python train.py --normalize_top_k=true --routed_scale=2.45 --router_cosine_scale=20.0 --n_head=6 --qk_norm=false --init_std_o=0.0 --init_std_down=0.0 --weight_decay=0.0078 --decay_shape="pow" --final_lr_fraction=0.0 --seq_len=512
Below are experts of layer 2 (counted from 0) of a mixture-of-experts language model. Rows are named router (the router's row for the expert), gate (a neuron's input weights, with its number), up (a neuron's input weights, with its number) and show model dimensions 0-191. Each number is 500 + 25 x the weight over its row's rms, rounded and kept within 0 to 999. Numbers have three digits each.
Before each expert's rows: "gets" lists some tokens that make up at least twice as much of what it gets as of all text. This comes from a sample of Wikipedia text that the model never trained on. Tokens count by the router's weight.

# expert 13
gets: "s", "ing", "t", "in", "at", "ment"
router:506510515524481479512506549500461493501482448498519511474451496487508507513542487464535521567494528514441540521567505470512529519504526473533501511485543482500512506511487498519512516483437486520505473501506497509517462476445479515490462517529541501475497481484535477466470472482490512495483501510502496508504477509523514513510511523497540485471535449483520510478507527471495509497492521526516483512526514536494510481489447522532485502516504490462498495518465512477489453515494489514499514467468494521537498492506544512448509473473477542497556502468480421536523537493489510496
gate5:484489549513495510488502514534475477485510452503496494484482468468538548474452541523490486532559516469485510477499529502543541544509503497481513480512520484518493472477486498537521497500479457523458503478462489492471525550509497499503471467527510534477500524496487509493495460509538525521477492488566454479540518522493499495461503499509509552493512548477527509497509505540465478531524521502513475520500508515495497478470479482512522507461501478478475462496453527505521509476474531541497518466500537503527456494515533518482421525484503514518492469500485491445506517482495485478
up5:537502483520533518520493522503511482524492497498496528517506507479486515498512483507536492483498524487491503499508528478475461504564515523487471513544512491466484531491563536534468465508456501472524497497514487511509493540496497527471492518532521496518507519487485510508506560533508496516518515478504519520484457492483519530529522503565511544547543488523505487465489519552476494494460487509474458501453521470500521476551502471527521524501499495489458500513513512442478498445490527495486474587540506520496498463540488520495482477493475500521499492537484438522487516485478521510
gate6:476480552499520459495473449513480467532491493505488494473483500518475442498537537466519499533484466491500509479559522464537521500489498485495505497474493507535478508472529476480479517505457527500540473496467449506500490516502516515482502544491508504531536509477575504493521514497474465498512515572512497510489493509538521546505520527513519466486492476455531472505509462519499533521493500538526522498519516535534485533513502459468518472494485525508564509540497501538530502558517441507508523495487512483491513470455505482512487505461512503472499518506504506526493459497503504521
up6:510515509492484461521497519516460478489533495516495502475483500481563490473465435530529522495511519507535523488522488548505522470482484471541521540497467550513526456492487468497483518499479486489494505472537518543456511500499468513531452536554474483496466488497524508484533498512492511493511482524495483516503515474511499560457498475497508499442515496491462464516466514493509540532504503480466535490508499499511500487456507479480458530517488516562493524561524511514501468493527524492491501425492470488522527512535490484501556508512521521500482513486515499497477459477510510502
gate7:545496486506504528509491488474526511481465452471496534466523468530509468478454511540534530505549496479477521477489539489526524484507488479507518496528487477500491509524550506499523517474461474497510507479465515543446493476535449449509513504501511476500519512479516491484525488506508501444506550509491480465444497521490516547498549476523496515511498547519483523479495504464485530494517468524505471513476519478503502525475516458477502488485474491514556431496473467500511468500503504502493517500525502467508537476532469522528524532519508549469470479492478545509471492536499520489
up7:503505519514481491475501529506523492494480489511473518467512526518495474530522493521503502431483525543515521477479489493519473509495498491466535509513534494516484490492438501466482513505516495461491538506471495481520501466508472537477523509506524536517493476497431480547521544490535491493508454527527510475507515500502519457474520500488551466484497515560516523559540534525514489471474485530494523491526470492503521493545532492504468524436480522463492492501493456497509515485469492490504457528474476487494503511503484497501487455501489553519505514545439508462550540502487481497
gate8:521526501494508511517485482498491566519487466462517528493516467519476476502525492468529494477535498482513472536503500495472477529490509508489481491519493462453503502517527504519473507500488461497496518478524487508490469532471522461498491524539514473493498510478473482568536462528520497500497480446492483504480464486508485518485501542488479501493454557541494487506500495482494457550487480500469464541500508506475507478484505574521510476481492462530498495507514475507488464535500506499495509508504533446527460547492551498471454561505483478468506499434504532483473519523464505513
up8:477516486469511527519489518483476532506522480502481508516521493521525479515525517506482502509500545499502487524533482495494516473502511430508503488482540519550481476472494461511528474507488493490508501495502469492516446479489506479491481515481490479516454537523488463508501494497554529576513535489518507530536454469474511475547513520519523535499536521456472491517501501452500455490486483541524475493529515538458492491451464471459522482477460473511476532511509473498483557481516507526517517517471467513456504506535466513474491490476453495526493531512462490485485499487478498445
gate9:470494465445493479492525524477493535506545481490484515496488496461512506529508509505522516534506525501490482473490520495524537517495459478453500459502461505572516486547514461501554536491485420503526529505473488518517507466482470478510480521497537469529522500518498499503525510529498546473488491511575471471520517530526515483506492499492505479494485502519530499512515488502530461507552510515491521509493499523487481504497486520480528536546513492477513526463483503533501515481513526534465508542458531507458500494480533535500513459498498565476491482482493511522484472552512497523
up9:523515538526485480488500490477494475493520485487525521465457546502474455510487483534491506507480489500459494504514481476525497502527488492546497500514483525515518443448446522454475468468505496558510495502540517492500428444512493509523473488513544482482521507483521479485487499483486504526477458471524494530508536476468494496473532526520484502500474515521472545446547497478436499509472473476512462528504514531485510499506497492522549531524543457493472475489518499508497499522498512507530498483470516498496475536493511459472493491530479520536511506476477488476520493489508459556

# expert 2
gets: " ", "er", "or", " (", "ar", "ri"
router:505488524465524459508470500525492532492499487548529492484505502536480484501478486503524500516496492511526459503470509538529528531444471521462509490518494467505511504445476494503500508529497510479446481487535517506541510473463499497503493539522548459497536477486520489503482458516451508534480501473520484467520468497511536538499542508526547491501473448481489491490539522485488494523521507530476504530493501533499477471529506563497454524514485530483529511516502532520502474538487498526464514457488487489514448439505532507510446480495520538475490488506484512536521483547502477518
gate3:529503562503504493508487476527425522508506470502504546445483509479541489498498484527524503504535490520470499548513519482496505515526489516506491491519504507511513535484500503504527589458481494473530484500506471558461546504486511483441496502526488505521502495462542469462498482475514514496479480513523468471481492502479519481481538519461482500472479507529529511492485522522543477491463462492479507525517430490509516513499524486486484558509474473489499508496518519473525492504527453512534487510501495520467479482531545504536508499518474503550457527510478484532491510498468515510
up3:544520520523543477490556473476482496440528473529441468497481469502476481506517489540487475539486486470512523501504517485542476479485487496519496496474488478532512526509510505486500469517503520510458518504536517431514495487503502474488519465518499498516467486489518494476500492530478476534546492544462545504476502516482496488527473532491462481501491526467480489494512506468498539497495432483484507525517480457546492477504473465514545540494510551454501472542512532517477476472483530490561488496480509517512472501482500466487504506477493537461501482464496488510504476533463489489
gate4:440539476475490478505534490467505506503471489505508521521508520527444494496485504476482506481468521496477505516496529537491521473464482483514453537493522546497499548516476513484503527474498526487478475471491491495522534498543489509531501480503479505501529480530502522450490509470473481556504507475507505457504505493479540488503535524463462516468525528507557519466501468497476524473439492509525490467480464526469470531504501506522460498496505480522522482500567508527505521509461507496540477472478494541516519462477501535512521544488499541498508483493538515501495477580496483486
up4:491474503503473498516485510523550520504512490462489467527518484478486518486474531488562518526553530503491532506520512529522527499477501498508470515494497511502494527507503539446470541526516443519542474480457499480507453469497483541481478507475483440496504478499450453502469513529500499501496492570473507524459466500507539481523514496468461470534494499512517481501491478495515497481512481503535483497540530553531500505495467513497495513513468513495532517517506444466483493497519525497534542526487489497491481522496535513505504538493477543503487503526482503524465469479438456479
gate5:527509490502480480516532515507485500493514450491542495528533452490503499433431509523553548528490494516451537498464496515530499485478480486507500539450521493536516483478512504493527529533519504527492522495491504516507504522472502486511470481531484471474510468508488533553511487514489513469516465523472511447486469505497542528522510490517488541488535515505456468487462544496530497507497474554458486458504502496483502507517476512470447480497476528483496513516533514498472524490498487499504477493521500453509513508545470508538541494470485535488506520528525462523511459494473537480
up5:467505517525493501491504463544517519502509468472464484497461550471477559521487503491523486521481486457506455483513505523523534544522461491515500535499521519527497484478420502503489537483519526518503474513514455490466443480451510466523471525493513520480485471503484483493486489488513544501493540458526509489490505528495515521486517507499487513508514511500521494487504519515453520503474488456488549499518515510491479515490509477496512474520477491508541526474529521503468564496518505479501499490444509513457496496489479479468465479536549475528498482480437519548540515535529508511
gate6:507499491517489509515513532518506453506526519526495493501497509526498540528530466500520519569518496491479515528472490509565485466504520459543538548517499483506509522522526496475443499508498471536505468480476518488503471484488517481452498519498536491531488456487466468492497453484501497542445531488524500531493491511523539489489504503455526517517506496507473519498540459473518516523457476490519503522511466525521503477492467515454498519567500460478481486524502515538502498534456481508487500490536508458505497504471530505464496472504513511478493546496506427524523494506494485451
up6:461562479457544488468495476509511453500524502510494514491529509483506503509494509511452487473494491514462472539508504490497469530504485495522521525481497488532525520531480473490513522547507514503491492511476482480522512477490477525478493503494511542517479505511491518439508548555525542541480490483524456546486482433477512508492529512475451491558516532478466541519503492519528520515475448507512499553492486524496492520482490485493467517480451527490500469475523512469431496502502496545484541466483481484496523495473496478487480480518525486489495513541467500524488505518460532509
gate7:491521526528485449503486488481532505457542504534496515516466481539474514522458521485483524504541468491530538532486492463504519454472504494524461488470489495479506532485460497492491538494475492464512497510468528491442513481484464487491476559515464483511493509485538471469478503472483490485507501491503485521480496496497483523479482514504488534462522505495478517498496520536456478556549513522457518494476543495534500499513522556491532535501461543484485483543504503480508484476488522457450492479463530515518479478465501497497527483523478453486470474476488487511480538492530474449
up7:496506518464519463495475482561498458494478554483515524469514542454489547486492509479506486533473515485504500493551500527491495454483500473518525449506500493489488481530519511466529461513510495506506486430481466538501531489496435518476522532516486488481496501463498498514443487480504509523522497506472534554515471482525489499493433516543501487500518504487446510508496483462512459511491529495484472481509459481500504523490521522482471480498513535553537552536485542519492471520468467486536500535466489500496494488481499486492502505488508509506501516502508526488514510437513473488

# expert 0
gets: " 19", ".", " 1", " 2", "2", "1"
router:490507561487496485526506471453486546467495482478498468491543494510515528500518509460490550515518515518498560483501528480495492524490477479467513495533473524504525512491474497445548473489505499514467486486488489489541491550552525499478504490436476516488496518483518495462470493527474494546511507442498493470460522447518507495498507523519526537467512504467529498478562499512472488496490527535549461503524500504478503474533455487518462498518510496482501528506543488534514483513467454515496526495542492525470494500492520495510488499474520472468543534491491474495473511526527513488
gate5:498531531493484496455492489488500490503464482510495503494523511507515490489502412508516450535482493480495495496513500503506534486519470521500510504501509537521528501516529544469427437536522499507523529524498483500533540481511475477512474473520536525484494499491484451495491540544459514518538456523521498503502472515542529495452506488488489549496478542482525534549453528505507480496464505545519492545460502499503508502524510503528463469527481491522543562521480504474515482526492508494483485504490517443490490556500482532479497475516517530499516527492513500533504520502494489500
up5:476517531495528464541496488534500482503538503434490468503508497512479511530533497529523477483446493503479539499496508504500485491505515502521447468477490479477434480513507482529505554467483514488472440536541504476488497539466496499501488482535508495482524475513481470535526481482515473459484505520479522498508505483457487493528496532521545472523499487453514470451500502518502507491524506473485499508507458487470471538496447491491545483477489490511474493492495473484492538471512489489535512476495455496544525500495510486468468493546443483484474452556480475506499533487490476500
gate6:499486528507473438521513474507547507488506511471505472494552497501526515550507501493501515477508521489476538495514518501502482474545536517532475492502527469520515545455472560479475489464488509510490507475520467481492500495513470497550526451485536479501505448563472522442492460453524459518492491505492520506503498491493519473503503527508486495510486479507501457480457475477483519493494504494500504485511533546518481458543427469530530525483503519496509547471474458462484472534484494503487471475552483500514472484504505491503525506491507500472466504499508477547505523499474496483
up6:507463533511487442509475472501467551497588468540535492497550523460539500474495522483515500480514505517510552526456508486461487507519494521513511481538529513504503503489541478495486440510502465472469503501523505534498484536511513471529468528501484518495489511511490472497486520521498517491468523472510487474510486508457495541538475491508458480481496513471498519556504467447475475478512495519461457481525518536476521477513511473538462486519489524520492484512506493506526513467494531507491548525502468523459530511505494485520532483530515476484462508534486498501515516456476479523
gate7:525497485504470514504526467487528518474454461514461497502446495511486512509473528465495496494566523530522471515469491471470532508519505444493521490545517511477488510513500486531443491534523512474460523502469521477498494527487498459488508509506457495512457527508550498482522525452482508537510453512514505543440512529527518493530512484485517468489468502503506564533481483515480486425467497507467466506518451500512504475533505526518496511490486524512475525506489535457496488500509543537502535474483496508462501526469495488531532521498512489513486511504474499503540532506485500486
up7:501562480488516508498498486497485470494535497499493502495508537483527505522482533545513492511472469527521498498533509504489452470461552483497503497512437535494474558502540512472487504471516502502528495524506470464493534492468501515501554471479517466502515457518517496505515513477516478482505522499481525493529496492520560531512482519530498482446494496472488490494555466479506525512556507462471509527513505522536493462515528458481562508529490513532508496514522469497508505566512499498488454495485500503485511516453515502482508537522530482452520501462496495549506540454497487520
gate8:502505559443502546554528502494570524451524516459495503469487500485513462507512497508508529470495509473517507506512476484491492502468497502519480529496467468457530463505487527531496487497528467487506494497495484520510530477488519537514504512465497515504551463476541482522510531524500493463478527502484513515532522511501480515500503549519461517506468468510507472482521565528528502501525507509504481509473501493505518489537468450542460485504500524502542525486521537519466454579479489480512472506493466504469511457501526511447470486495515491479523477470500488484494495515534501527
up8:535524505508511538460482474514520484500479502524513467496484526488473516527480502447508448481488513516498481483523498468539485496537495514512518495494561496504503506517501530480528468504519527520493513462522499453477527481467477526479467531485531525492500495581552530506529451483538540535509515503483497479498484500506520497449546520465537506489480499486502503487551466456506501491522491520484482503504543462496509505505539489551495455515540467514477513456491502467565481483466464531486484488522487477512469492508495528497486455520518479487525478490501460480524513497490538505
gate9:481481535512499516496504484498499524500501531492530497457518495494523510523471484483536524486518548501525492548501511501510494482503541497501462518513511483498489531494487508475525481530492530491502492476459537504472487497482485521500512541543528504552550492475520439480504489526524524492429463501495526524464486498493505480444494559505505565497488487452503494542482466532506463528475536462530471520519522521489514481506461480476534486482530512497523517483509511498510449499510454474488549500519538514472513509497513510489483496478461454528497520481487469536490498544471481444
up9:471530514501473520467519503477508519520532463512459530496518510458503560461485547499494513543500522529462510490529496471529470499531509450529503549526496534527497485482491480480553528505508532477495497513552528492494494485568459515509467533493525485460496495512505484463458499467513541523502490479559499531472496495514480446488503498489561465498531503500519522480489472493531525526465480533515511527501478489526513532482540489481528516523515494551496532477502517497504528480485487494491502534489543533501527501478531538484477482525518494497501523516521500504459519502517506453

# expert 20
gets: " |", "\n", " ", ".", ":", " was"
router:514517498461512466494538512501506528501519499553522494484525525479502467500507503522466466493480537506510444542533493440518495479498475512510550456537481518439513505467516479462492503524479505516491472473503504488469475513506503503467484502516487499507531495521531501458510495483473536501535495481551505511506525492498480513514498493528511570479523555525479516459529497517460523499520525516508493514439466477510506526530484546526542504479480508485501515443528526518480528523520517503497480515490507528527493485488495472532455496482493469474510558480495518531443481550501486499
gate9:492451518489546541502499519502522543473489502472486472452516508491527506506489441499505462479510493524477502508466493519484489550541492525504494501495492470486485482531474503507542429500514512474518472462478484551490548476472507524480456519481503492474515481465455459503475545464476504525517484529453502499498461478500531496505513489553485477438508489516466520500496486506503488492498528520498536470505466518503493519512516493510522500484456513472487505476536471504509494539459507536474493499474531523487467484466479502489514518551472519465500520509483505531477535500497430530
up9:470475475483514492505469523541498472547523517489530512476532459527522507518484469519482491541474518505496463461492509482511500485455506478509516496516475498485537476504486524470539491462451475447506492482499481450520501475483515501553459536494508482513510532515490504491531507502484507498531474504495481484501477489557492478473498499522500501527467495485476474480456541507528480510475485458531484519531463479468509522499496509489529478492505530537493520444466506481544495528463530491495538468528459481492485479515488467471539466497522484472505462531471450535532466478478558496
gate10:489541509465499499495499539509522526496540511485516499503484519510538477529500535472484456481496450516504476493505494449499533502494544451516510479464528483528449509493533534466508490498503515502500497527554502526447513544484491545529534474520540540505542465511481472537497502480521474521506498478519504464477485541505481521507503504473504491508447420484489490497507529513497536525507508479482465486528532501453505537511505473537468492495484486481526484532494478528520454498513481505489453507497444493507507498522541489515481473473514514464488527486507475511493511502473432498
up10:518468459525526512527487512495503435510476543500436529496504478510486535500523493486494507536481493520479552494496551507472476483508507540501497455492518507490549475498480496552496466472481524506504499484502508501512552472528479489534491500432498491486488517525497464529513467508517506523527500478536467511513517464510496468508559517489555466544521489472492534518490467512488515469481494496498502522507472537455495524457497510517493523518485493518488525481464510527462539515484473484511522528532533491468514495463502531463518519507542468537477467504541496490524513465540507481
gate11:504513488524477495438513514514510488505528525487483508507557501513514522535468501500509453490510530486503501507525510466489514469500488501480540444506558535460517472487516499491515460471508528535517504527496492462520523521502457477505494481534525539529518464520535531502493501521476532517456471470523518488504529489441468502463494485500519499488488520502491465515483519468499462495475511490519512472498481478501571544482510489509486529482486540508511505446513513494486504541477471526537484514585504515480531524518557466542473485463516505523494494520482520501503512479456513485
up11:466514498507490493489527489503534536489506546499423496495469521483539502507449442484475521531517484498500505517524497518459503517466511476461474518535510502499489519474478482453502542496491509511505529471481500465511501523527492543504518495523507507511510502493493474519507488512495476490502551530502443485479461519475491525502525569477513523513497478504522503495540496477434474541530510523498508480473469490506480526465496482519521520488493485471478545541549513482467485493540558520483506479481512497462518527515481483519542490544544488477460485536508500471495529529483517539
gate12:515487458486491478488478525483548512483469480495505524514530531487516463507520472489524504537491500472472499519497494513475479489493522487525514519454506454530492504534489492465464573497480500495511518503513477489493514474489501495475429515472483497463534524548506485499495511507468511508470464504515475487452486492479504484470530486489529498455480504532504468524454488492520504503446526518516519489532520523521495479454542535449545478484504508509487495508490480477496536474495490469502502505491537471515513508481515514496547538523470495466450555484526493533489543541460450453
up12:466513482477469520504545487513537498530532474491476517498506482569512458510481503506489476495498531482514427491493466445524464521487480511528538491479500516442488469484493505503498511487542510494541532451505478485478488489488491485498533497495471456529535493513459517535504496472461459501514514487471492512481552517492518489487496513511542531477524504505486533484495527534526483527510510529549524468506492489493534500505456495502515462550495477556483522468484480507449543526488531473507527553514511513504518485508510510462484505492488488533496430521498470484514473498503497484
gate13:459523513485550535464489509492504488470497485532537520481490497511489497549502526495497540529499524485500486503452482518496513532557466543545512503532517525507555444463454482509474515477474457530497499452472497509517489478505505493469502461526509476502467481487516475470461523511529482506516545516488529456521461498510543527495474537497471526514532524464509516465468503459481469523518516514516536480515471491475492441493481472533547511509517487472494480501523492495502514526457480505500495493469499534460467484476510515499506489482476497501530499510482499540498447520495511457
up13:519461584462451519498499516472506482471516456528486514499534515510533481524507463524502515498547501497533502447499504535507515491466495543492547490477486474486496512516490532513496531506490507490523462512484511529508544489530551458500501528507512506519507490536501442481538524502491552513522516498441518480516466532484580553524530530503480543514476498519480491468508459469531487487518534465518480522484519491484529531525505491493502490490499505487486527482528488488492480547482511498471500507462507522479503489534501511488469454456461500516506504513509484511495476501480473509

# expert 21
gets: "er", "al", "or", "ci", "li", "ol"
router:531494503447498492553560502484505564467520503504498518471491519526500535503448518529490464537512505522493478540489513510481491530507494455476476494521510495501508516478494491480523525499511470508516448495571505520558523507535472523503504484509485511478568501484516510495533503474512499514529528473505498504527499504468495515486516531503520490507472471487522547505532497479497469490466515499460486447496532556495485504513512482541462478481488503493532494532443492491480546545521485512497499466519489466480515471497510506543488469498521514504473543517491516532477551515469468468
gate4:486563499459498493493476471501499513518502494476497523512494458485520500509473502502511494523513469486533493496498482509453473509470490482484527503480497505505525483481509482434495488509499470525473495506478496561508467457526503513512538484492500514468459483490540480490475466474528558538540516469512503525541505516459510515500488478537494508538493506546506456482504543503454460482448495486454487502498476525490473496487539525475464504489518443445469520520511519521477484499485480507517475457514516505508496539463440526509504455465472519526508519513508454501540462503527496496
up4:458522462442499493532506489550522467527497458462488450529515465521481483506504496513502520516512545510479494484521486472483478479507502526465494494510494497474480525450520482483503487501490555501497496507498525457494486473492534489455526467478458451503487498451522490506458511540516479498519453528483501460499510499510504512502475467469496464500484499521504580467499510507514486529488461517554466473512485519519518533519552489464512492553520530506500479500515503491485520507471517486485489462530495474487507491515497478493436530468498524492532540531487494456500461496531508510
gate5:479551452464462521501537514515542523491491532531488445559500511499502491520490530485468478539492513512485485475517464450490492506496569518470457516528508527504512471464517538475535520517503496489469519509492494536523502507515456486525501484498538456497495506508460517460514493534522510489530475540537514519478502532487544531484495468471507478478473491535485499478545505515508505455496536500506516484506475507501546522499547506506489526509470508497520532530510463495520501488503498471501458511530477527464508483524488547481460518507491489525481492496461485534480566512490504530
up5:510464488521482520478461509520523464514537473472496518504513526526519522482461493490502495524488461518518499481469497533512492489588510484495517498491485505481522483499494533487548480496519472510483516515505541498487481520483496484513535504486453511499497481535478489536505478512541511483498510561484504532533488508442478442488521492536482479420473467521518492522513488454506489472479512528539508494473505493490499485494477479489475541468535462514456473481533558510522519519470499503529498495465571461541472528511488496492500462479532494511508474502508502517473503523534499466
gate6:490534500511471475547481488528492527472471513495466564512499444508503541534493522531515466498467479512477504492504490508507497484461513473501478528487506500500500522493513523517538485508504502462495484518504529502466508479480479487515508498504504492486514524507461539521470529486482466483488525496455485495447503519518519536479493545468498484457519504459474502520482540521553568517541501486489528518473517503520471476532503472498468526480554479488488498480514530525499519475468491440499467487524491515557540456463510466493477494561491502475473468533478492539522501499485539516
up6:524507523496552512475496482505516454529516490504495478531516519546481483505519469491487499485489521499501520494478543534468516415532514499491520482538527524477472522465513530546447530531462527488508500493555466568503505515542493500488476477500476486494493486521485470497494552555515506466526473504513506490479478503508486471479486491486458518538477491474462539487466528515503491492528488503502504485517500458502485540461524487516462531499534484551500456477532501498459484496500469480469495482504475469523483497490464544502473485516515465512505523535530504522538533488480500495
gate7:569462475488475508492491524497475516493465490510484508513512468474459488483496521466480518462521505495466531496513495490502512504495500498498493458458467485487531519543497508485586518532548471500500497466484472467492527520505545543537558508498553502490504495481478521500488521534525474535516549503523481480533481458489532511474508501516522484447501516504529553483496465509511465525502470504522489457502520494503516540520524496534470500538513511496495492478546494483514429471510517499501516493520507504512467498479538521487519509499475552549463469506489516524482512529506492506
up7:497434510496465504529520511437460531510577467490459515532493488534454504515542550477484487493504512508497476515475469508493510565501505499472530526525548504501474561529515477490505510487515532525486502511491507504487466493528521493486461520543528516462485475512503514477487511497526504462479491509539502476542488463503481517533497507521518510503475520508460534515539518514472500502525464534475504513467463485510493548511532501470471504506494485523489505493486459519470549509531468506473471491465482479488498492525477473508495539497481509525484484469500539499494538496457460487
gate8:472513513502476516444495458488492487516431499517553511505470499502534441521505497495469526538498480505487496452527475468551522494448515494497495485503502494499524509471508523518517474494486504489537529503520517512501495485507467465495516515538477519523501536502500456544485471505530520510497469489554513533435505519499543531461502515551516522523500501490476492494512500497468483500471485542546437485542493523548482513514494477505516512458490501515510522457521537502481527466492498488467485565487481500501456521515494477475514464499531514536472493503470515484482518532489485482
up8:491488536497513473498505481520461504503497521504520536467500491483518505518533503517526517483502487473510512473494510480509502500525567540491554469501467466489504539512514504496520492470495553502533462535482504481508528553533473514458506521489517476464491520501519478515513539431476502528512523478511471525505506497547501497460540496498446547502494524542524462522517476535510530477483482505496483494504535492526515531528505476498536487543537433527487513487493484518496482483513530488500508528511479509457527496493494495454452542502535491518526480484516474486505512536511422489

# expert 12
gets: "s", "t", ")", "z", "k", "is"
router:484522518509502490513502478488487509487479505504493474476495504504521499538510510475497568559493527476503471503542479486533511473482503481520516523530488506497508520499553505525488499491509542505464468487554499522492501475437486504512478522510488519491482453499501543483529463495484502481511493498541496522453499502521518486509479528538458541554529495515540480487523514536489542524492518474509507493438476473486589487491500532509510494498479458562485536466470538491520479514472457501510508499503503525523520470489491541440485536469508510487542501538476487507498501516503513474
gate4:528504515448497499486503509502514519491541428469507506502504538501495476472496502520520498484486467486528438499504513511513482481511468523494503494485471489424487509504499509524511512500515522514510511510510485527498511509486452523492470524497463497488517520484500473516498499540508489554547436499481583473501510478503482523471505534501420517484509496506458519498513475568503516439489475499531449491524509471514500508487545486508479507465465489513521519476489518522479497488478477502498459499472504513509508472483504503492439557491505498520511532495529526455497518526457501495
up4:511451498473466493492504504507502493517520522465488550513541519453474521505560485458470515507487518514436452542490501474470469492502508471542507544481521543493450505525478481542516537483509473495519505484526504566502496453454526455484493491522531449463498514441507450517505511510494481517482504500470499491510488494507524499530502460475514534506511527511474506504460518512481528504475513541504491462546486481507527509502492481524531498489540521451496475482484469483468522489497492462510472493500467505490492520535520513501478519490468504475505482527517534482466477521518520481
gate5:542440521498501541518478511520504503509520519506554516527520478460482468465478516507536504506501478489516517472473504489468469515477497536452517522522501491468489531501479487494462494548538502492452500483481519497520505477519475476441475507491483468517522504483522536505535507512481458496472518490527547501503485530500477524517556451462498522477510511500512507509510515499465478498520475485507504513509493450451494513540468553509505487488512531496452520447486484522552517522496520487444480537497517514550479504509501487500484526452539518521518518474537508492460511545509517480
up5:530529513516483460506472446501482496488474496455529467494488541525505466455475494534486471507486481482505490471525455498482468473515470507500472521496445513489515463492511530548507522465525463493460503511536488517467487506534497523522526490477483512453518464548446532537511482533481518498518496464488494495493480488465509550455482538464515485491491524528480498496470522474487487521497491520517443505488517523511522508513514448517510522488471475483505510446511473531523530495514512505500487462481539487491481517489462516532555456510517459492474510521480524478521485463477519525
gate6:551551536472536492487495504482488477528509538509509529467524492463521519511511530529493509482524516458499484499504557509493475502569433490502484476509470501497488520549504508478526479505520463511491509474548481467503488452526477493494464512525507514463469467515455495526451475511506528489538528502491469524483509497561505489496468541499531540504525492487521489555482493510503498472522537523519477508486489508448539527515520529489460513472470483506476482472480568470483527490477512503479483522489514476497524465473490492463496495478518497508522518520486487471509473523465514495
up6:462455499487504491450486512486542504524491508502456472482493486459507507524516492498522479486541533512489497472504495443500498509500467479515460456530521500537472544491462519507519459535463488491516524540464492493500482488505487505530457479484516462488477521521488501486487532507481543555543463545491479457468492525488471509520539539486476501447486547541497486509525514528503495533465513537459496515527502506467456526521513521488489527489482518504522481503526473537512503462495519508474523508547497499445503517501520516514502448499463499518499455485506532470485502478465512525
gate7:518534501515482548496523465546496488513506522489485517549530524541473472434524534526507501509527488458513463421513490504507482492504508501502497485512517504509495500480527499492507504488491481530545508507517501541540489453484555523532490539541568517536489456477500433488467461515486481473479493465522524463492463464502504510504496522530480500499477482497506535501530501486497474488509515509498524505471464493503485515512511524520480497430483472482531504507525488477478481540502467497490447505528482487485504504519510526484486504462502496566513520487492521496477472459522480516
up7:516474508485523519507511496489481525526512502462479452492519577476515500515486523479467506484538521469488535526511505531484507516521526511470506496522479501506512521552490477485453519479499497533497513523474537487490521464496514476531544462497534479498510506516517483541508525490503519486537504448534482516437515487499513521502544471460469503498472445460538510496495489487469477487504498535466490489461541478463509500531490558492502463484523474492528502519510526516491462482515480504552542459459522456474500527478524462507479477499447502496514507507500493497533529471539516519
gate8:493460500472502461499449476480510532501487505524488504513526489519545500482460448541529518501502565537493484539500544522495508485506527520511533466496540476512519536513528528568480491513469520514477547530535505499484524498496525514512504462496494519522491498531507542493457514529524455469470517527489492473499489456465478497523519530510495502461502561485480521474511482495512525535542484493489532542517483486513490477470507492507478542495459478547488521523511496486523509537435502499491492511533486524527480479486485495499519465515484471472506478490472525526506475529460496537
up8:507492455551486476511499537539515558506482538475494493472511510509525518499471528494518503462576499514553481568470519486512503541518467503542478505490499482529507518523525501484503505480490479517507536520449517493503495495513477507518491537489504478495489552480578528508498471464484462499480507496508501463494500485469468507527493494506478501505471487522492479500432489502460525509488496493493481490541499483486486467464512449478479543529434510479517484511480490493489454494490491473522508472459458518519545511504497504484501515527469488492443490473505476502528484523522502480